Weights of a small mixture-of-experts language model, trained from scratch on English Wikipedia.
Size: 10 layers, width 384.
Experts: 80 experts in each of 5 layers, 128 squared ReLU neurons an expert, 4 picks a token.
Training: a variant of SOAP for the experts, 404M tokens, 8555 steps.
Below are experts of layer 2 (counted from 0) of a mixture-of-experts language model. Rows are named router (the router's row for the expert) and show model dimensions 0-47. Each number is 128 + 32 x the weight over its row's rms, rounded and kept within 0 to 255.
Before each expert's rows: "raises" lists some tokens whose logits its average output raises strongly, later layers aside. This comes from a sample of Wikipedia text that the model never trained on.

# expert 13
raises: " of", " |", " |\n", " in", " by", " ("
router [101 107  71 146  84 125 135 162  49 141  94 110  81 178 167 160 179 155 114 104 150 151 145 147  85  82 126 139  68 113 118 112  79  99 119 122 158 107  93 137 115 163 137  76 143 102 103  64]

# expert 26
raises: ":", " it", " its", " by", " the", " to"
router [109  98 100 102 115 150 159  80 121  87 157 137  23 140 135 135 156 127  87 137 145 181 164 201 100 144 121 128 111  98  72 131 123 183 114 192  92  86 100 128 140 130 132 125 131  88 115  84]

# expert 28
raises: " the", " ", " his", " a", " their", " them"
router [ 77  71  57 115 147 117  87 155 139  81 150  98  86 121 177 126 154 151 119 145 178 150  93 146 128 130 149 113 181 137 112 101 101 184  79 113 130 128 117 144 144 122  44 126 125  87 165  68]

# expert 35
raises: " the", " his", " a", " its", " those", " any"
router [125  69  74 123 145 165 133  88  92  72  79 103 121 115 126 172 176 170 134  99 160 196 156 195 114 176 126 116 122 111 110 185 104 118 139 169 142 131  50 149 176 119 140 144 134 131 169  83]

# expert 65
raises: "===", "The", "In", "==", "General", "As"
router [112 141 147 126 142 133 141 167  56  90 156  76 150  80 150 149 132 133 177  96 112 117 142 149 118 116 120  97 126 111  82  97 116 103 116 191 169 134 133 152 109  56 119  86 174 124 113  82]

# expert 32
raises: " the", " them", " their", " her", " his", " its"
router [144 142 111 122 131 106 131 124  90  96  38 144 131  80 158 155 137 161 117 118 117 201 162 197  94 181 153 188  88  82 152 198  79 179 206 191 107 107  77 115 169 113 132 153 120 113 147 140]

# expert 52
raises: "ach", "iss", "TS", "BA", "ack"
router [131  93  73  81 168 116 143 102 119 165 143  90 104 187 138 157 164 108 136 116 154 139 107 192 116 143 158 110 119 102  85 131  99 100 146 157 169  77 120 135 105 131 124  66 119 122 140 130]

# expert 7
raises: "1", "2", "3"
router [156 155  80  90 182 137 142 114 101 143  50 115 120 124 166 141 162 171 153 156 162 171 132 183 131 146 109 147  77  94 179 115  86 147  81 104 135 123  93 133 162  75 173 126 140 102  40 136]

# expert 63
raises: "\n\n", ",", "\n", " (", " |", " /"
router [112  98 125  90 132 119 153 115  90 150 114  58  64 201 188 154 139  99 128 119 169 138  96 130  99 156 189  90 116  89 123 147 137 121 129 155 130 145 147 136 180 150 159  73 127 109 136  94]

# expert 0
raises: "'s", ",", " of", ".", ".\n\n", "-t"
router [ 99  68  76 149 124  53 159 144 122  81  90  62 115 143 113 154 229 126 103 118 183 124 162 157  77 132 128 122  87 139 104 162 128 115 111 155 158 136 118 118 135 162 106  89 143  81  87 153]

# expert 72
raises: ",", " by", " before", ".", ".\n\n", " his"
router [159  94  69 107 152 174 181 183  95  96 160  83 109 103 178 126 147 130 114 138 125 153 105 133  61 105 121 154 116  96 135 153 112 104  97 161 104 157 142 177 105 122  84 153 133  71 118  85]

# expert 64
raises: "'s", " W", ","
router [151 117 106 142 194 121 154 169 136 145 163 124 107 188 120 159 142 113 135 141 124 115 138 108  84 177 101 152 135 133 153 136  96 178 134  95 136 143 102 162 175 110 104 149 168 122  99  93]

# expert 68
raises: " including", " while", " where", " |\n", " but"
router [110 107  86  98 133 153 163 156 102 137  77 115 118 147 218 144 145 125 118  94 197 133  94 210 108 131  81  80 101 117  91 145 122 103 141 122 190  53  92 143 117 159 146  51 133 116  69  84]

# expert 47
raises: " first", " best", " same", " main", " last", " latter"
router [123 121 130 111 125 166 113 147 141 151 117 124 121  98 129 156 153 158 104 101 120 133 169 113 126  72  76  83  76 132 117 189 123 126 146 209 102  96 156 139 125 172 167  84 131  72 131  60]

# expert 55
raises: "St", "General", "J", "O", "H", "W"
router [ 65 146  77 128 108 146 110 136  88  80 110  93 116 147 134 206 135 105 104  77 126 149 102 141 108 136 122 117 124 125 115  99 116 120 120 114 134  97 115 125 151 111 112 113 119 129  91  84]

# expert 23
raises: " He", " The", " It", " In", " They", " However"
router [152 116 132 121 186  78 168 129  95  97 110 101 128 195 189 149 141 191 141 123 145 147 168 118  85 166  66 139 136 113 198 116  92 102 118 182 181 121 158 113 173 114 104  86 179 100  76  46]

# expert 3
raises: " The", " It", " They", " As", " When", " He"
router [137 148 160  71 123  67 168 134 165 141  65 139 145 192 220 160 158 189 150 174 148 113 141 163  72 107 109 144 134 111  94 134  64 124  87 186 157 119 148 118 164 119 122 180 146 130 119  92]

# expert 17
raises: "od", "c", "ist", "ol", "ley", "ro"
router [ 63 129  81 131 158 142 174 123 115 142 141  98 126 167 151 189 170 128 106  93 129 171 101 163 101  94 166 103 115 115 141 158  91 117 126 151 125  88 115 175 129 172 125 143 167 121 173 119]

# expert 71
raises: "hm", "bra", "ley", "lev", "ot"
router [146 102  76 102 163 108 141 141 124  90 128 125  94 202 150 133 177 133 129  63 158 156 154 154 120 118 128  76  83 103 133 132 115 115  63 123 124 118 130 207 164 126 126 104 166 120 145 135]

# expert 66
raises: ",", " of", ".", " in", " on", " by"
router [118 174 131 119  90 129 123 110 128 124  91  58 165 143 153 168 141 186 124 130 184 147 115 157 108 173 165 108  85 107  77 100 128 143 130 131 143 143 150 134 171 151 118  78 163  91  95  96]

# expert 43
raises: "0", "nd", "1", "ids"
router [125  82 105 123 104 172 114 185 143 108 156 112 152 171 141 114 169 123 161  64 132 140 155 152  97  85 135 101 116  82 148 200 112 134 102 150 102 112 135 135 177  76 161  72 135  74  95 131]

# expert 2
raises: ",", ".", ";", " in", " to", ".\n\n"
router [ 31 135 150 119 108 107 141 173 134 151 139  78 106 144 138 128 157 156  92 141  80 146 112 102 117 123 122  95  91 110 130 106  99 151 115 178 178 121 145  87 138 116  55 143 132  58  56 134]

# expert 14
raises: ".", ",", "–", ".\n\n", "-", " |\n"
router [142 142 101  93 169 142 142 125  56 157 140  97  77 116 172 194 174 136 105 122 133 152 149 147  79 140 104 127 107 126 129 212 114 148 122 103 143  94  98 177  98 158  57 133 143 115 119 110]

# expert 61
raises: " a", " well", " an", " the", " its", " those"
router [130 128 111  99 169 113 140 157 153 141  88  98  93  96 174 155 104 148 106 111 146 141 191 182  62 138 100 115 122  90 113 114  84 116 109 138 107 117  71 140 186 161 115 168 129 112 134  84]

# expert 62
raises: " the", " play", " inter", " them", " historical"
router [130  71 107 117 131 158 196 112  80 135 169 112 135 133 129 177 162 160 134 109 164 184 156 121 119 162 138  97 131  85  97 160 122 160 135 155 168  82 109 184 144 131  89 149 158 160 164 111]

# expert 1
raises: " therefore", " thus", " also", " the", " its", " other"
router [118 128 120  96 167 170 185 210 120 108 144  85  87 104 160 130 138 119  67  83 183 165 127 137  67 161 133  80  96 107 135 149 113 116  72 100  57  67 147 133 124 132 131 139 175 134 144 120]

# expert 73
raises: ".", "–", "ove", ".\n\n", "aul", " |\n"
router [137 111 127  32 166 107 144  96 117 162 125 100 134 137 172 149 160 117  83 126 131 162 142 156  92 151 162 153 141 119 133 167 137 170 172 151 145  99 102 134 140 166  92  87 130 101  91 116]

# expert 49
raises: " him", " by", " into", " out", " in", " his"
router [130 127  87  93  96 127 174 124 138  74 150  79  53 135 194 111 156 134 118 163 188 154  54 186 102 124 159 149  93 124 124 123 121 176  87 158 101 112 122 123 146  96 114 141 137  98 103  49]

# expert 34
raises: " and", " of", " or"
router [151  72  98 141 183 172 153 129  88 159  80 106 139 147 108 170 173 151  72 119 180 148 107 147  97 148 141 129  77  94 131 160 100  60  80 140 136 144 158 128 103  96  92  98 133  85  55 110]

# expert 40
raises: "ump", "ack", "ott", "add", "ist", "aid"
router [ 94 136 116 186 195 148 160 127 151 131 145  67 163 159 131 179 187 132 104 116 161 129 113 185 110 150 103  63 118 121 100 116  64 123 133 160 135 110 116 154 136 140  71 119 169 111  99 131]

# expert 6
raises: ",", ".", "-L", " and", ".\n\n", "'s"
router [116 137  95 136 141 135 131  82 114 157 127  97  95 144 189 215 141 112 148 144 160 164  86 104  63  90 129 138 111 131 149 112 104 156 154 130 108 115  74 137 147  99 127 154 177 124  43  93]

# expert 25
raises: "-", "=", "Location", "History", "Member", "General"
router [117 158 133  39 120  95 181 130 169 146  54  93 111 195 209 184 140 138 118 128 138 141 118 206  98 145  97  91 139 145 120 132 103 115  52 145 158  39 103 136 123 156 149 149 134 122  93 141]

# expert 24
raises: ".\n\n", ",", ".", "–", ".;", ".\n"
router [152  99 164 145 178 101 101 131  70 173 155  86 121 114 163 163 101 154  72 132 164 112 168 165  64 134 176 158 109 121  87 195 110 149 111 160 112  87  77 147 166 178 123 108 166 139  66 118]

# expert 67
raises: " a", " but", " though", " released"
router [110 130  97  96  92 115 168 133  99 124 143 123 117  91 164 133 137 198 119 181 200 139 125 190 100 185 153  78  58 157  61 196  95 130 140 139 139 131  62 136 112 114 150 109 140  92  33 126]

# expert 57
raises: ".", ",", ".\n\n", "\n\n", " (", " before"
router [133 107  96 104 174 113 122  93  96  93  40 137 115 145 188 213 107 141 152 111 157 146 113 154  92 104 160 125 127 129 122 119 106 127 159 118 135 111 128 151 102  96 155  76 196 105  52 111]

# expert 37
raises: "|", "|---|---|---|---|---|---|\n", "|---|---|---|---|\n", "|---|---|---|---|---|---|---|---|---|---|---|---|\n", " party", "|---|---|---|---|---|\n"
router [ 83 132  72 106 106 138 148 128 112 120 123  98 143  88 143 117 159 147  92 114  99 114  92 189 102  95 156 104 124  73 141 105  72  81 147 102 141 112  86 137 176 145  60 133 169 109  98 107]

# expert 19
raises: "0", "9", "7", "5", "3", "4"
router [114  92 100 136 102 158 143 170 131  78 126  68 148 151 192 158 154 145 134 116 145 137  84 125 118 104 133  88 125 118 127 121  99 128  90 139 137 109 113 205 159  54  82 131 142 126  81 143]

# expert 15
raises: " of", ",", ".", " against", " in", "-b"
router [128 151 122 124 152 176 155 118 131 124  31  48 170 167 122 197 155 143  92  87 141 187 137 140 106 155 128  84  62 106  70 151 128 112 155 155  92 174 143 143 105 155 114  86 169 107  57  88]

# expert 45
raises: "th", "0", " months", "uri", " years", " other"
router [121 147  91 147 139 155 188 135 106  99 100 127 105  83 125 125 181 118 115 127 128 134 112 139 104 160  84 117 121 146 110 118 122 110 105 148 142 127  98 149 154  91 122 170 163  33  77 138]

# expert 36
raises: " of", ".", ".\n\n", " in", ".;"
router [ 77  75  21 114 106 125 123 154 101 113  77  94 112 113 157 154 145 185  97  90 181 138  86 179 102 109 176 110 123 137 151 169 132  53 151  95 168 111 126 115 145 170  87  93 134 106 112  69]

# expert 10
raises: "9", "0", "8", "7", "5", "6"
router [128 114 123  63 141 158 119 135 140 114  88 125 118 130 123 159 148 136 138  74 152  99 110 129 131  31 158 108 125 106  79 120  82 124 119 158 142 124 144 152 179  79 125 128 134 105  81 133]

# expert 56
raises: "\n", " into", " to", " first", " as", " in"
router [141 114  50 121 117 158 199 113 122 159 180 103 155 137 131 175 135 122 105 115 180 102 158 130  98  97 104 125 117 144  99  97 151 157 160 114 115 142 103 143 121 183  92 114 175 158 110 124]

# expert 41
raises: " but", " which", " though", " including", " ", " the"
router [ 83  96 125  92  96 140 168 138 104 151 133 125 108 104 174 135 163 197 132 149 165 105 124 173 107 124 127  60  81 181 107 121 100 143  99 123 154 146  99 120 113 123 114  77 144  95 118 101]

# expert 76
raises: "Note", "St", "July", "loan", "J", "June"
router [ 55 139 111  84  73 138 141 140  49  83 130  89 110 172 119 198 137 112  92 115 130 165 151 163  86 124 118 126 141  63  97 100 138 121 146 137 176 127 106 150 126 148 121  78 110 121 125 114]

# expert 60
raises: "Y", "I", "M", "U", "O", "Z"
router [118  97 144 139  76 128 140 139  72 148 142  93 136 197 155 175 141 109 105 147 138 141  77 223 111 128  86 107 107 136  92 140  79 102 113 182 163  50  90 142 146 146 114  79 180 104 135 148]

# expert 22
raises: "1", "2", "ip", "3", "ices", " |\n"
router [137 135 174 130 150 129 159 131  97 181 121 136 122 147 163 153 201 143 119 168 140 121 179 245 131 139 157 152  52 111 135 128  39 168 110 201 125 119 103 158 148  97 117 167 142  91  67 113]

# expert 12
raises: " first", " second", " latter", " main", " whole", " last"
router [170 126 135  67 108 157 120 157  81 118 104 141 128 124  99 167 154 172 124  85 141 109 159 122 119  55 124 135 136 133 116 185 128 136 106 140 115  83 160 140 107 144 147 140 128 105 140  64]

# expert 31
raises: "ove", "\n\n", ".\n\n", ".", " active"
router [124 135  74  59 141 155 208 139  90  90 120 124  67 173 158 137 242 133 162 144 117 162 110 140 113 159  87 127 112 175 136 208  98  93 116 143 124 113 114 136 155 126  68 121 136 100  76 109]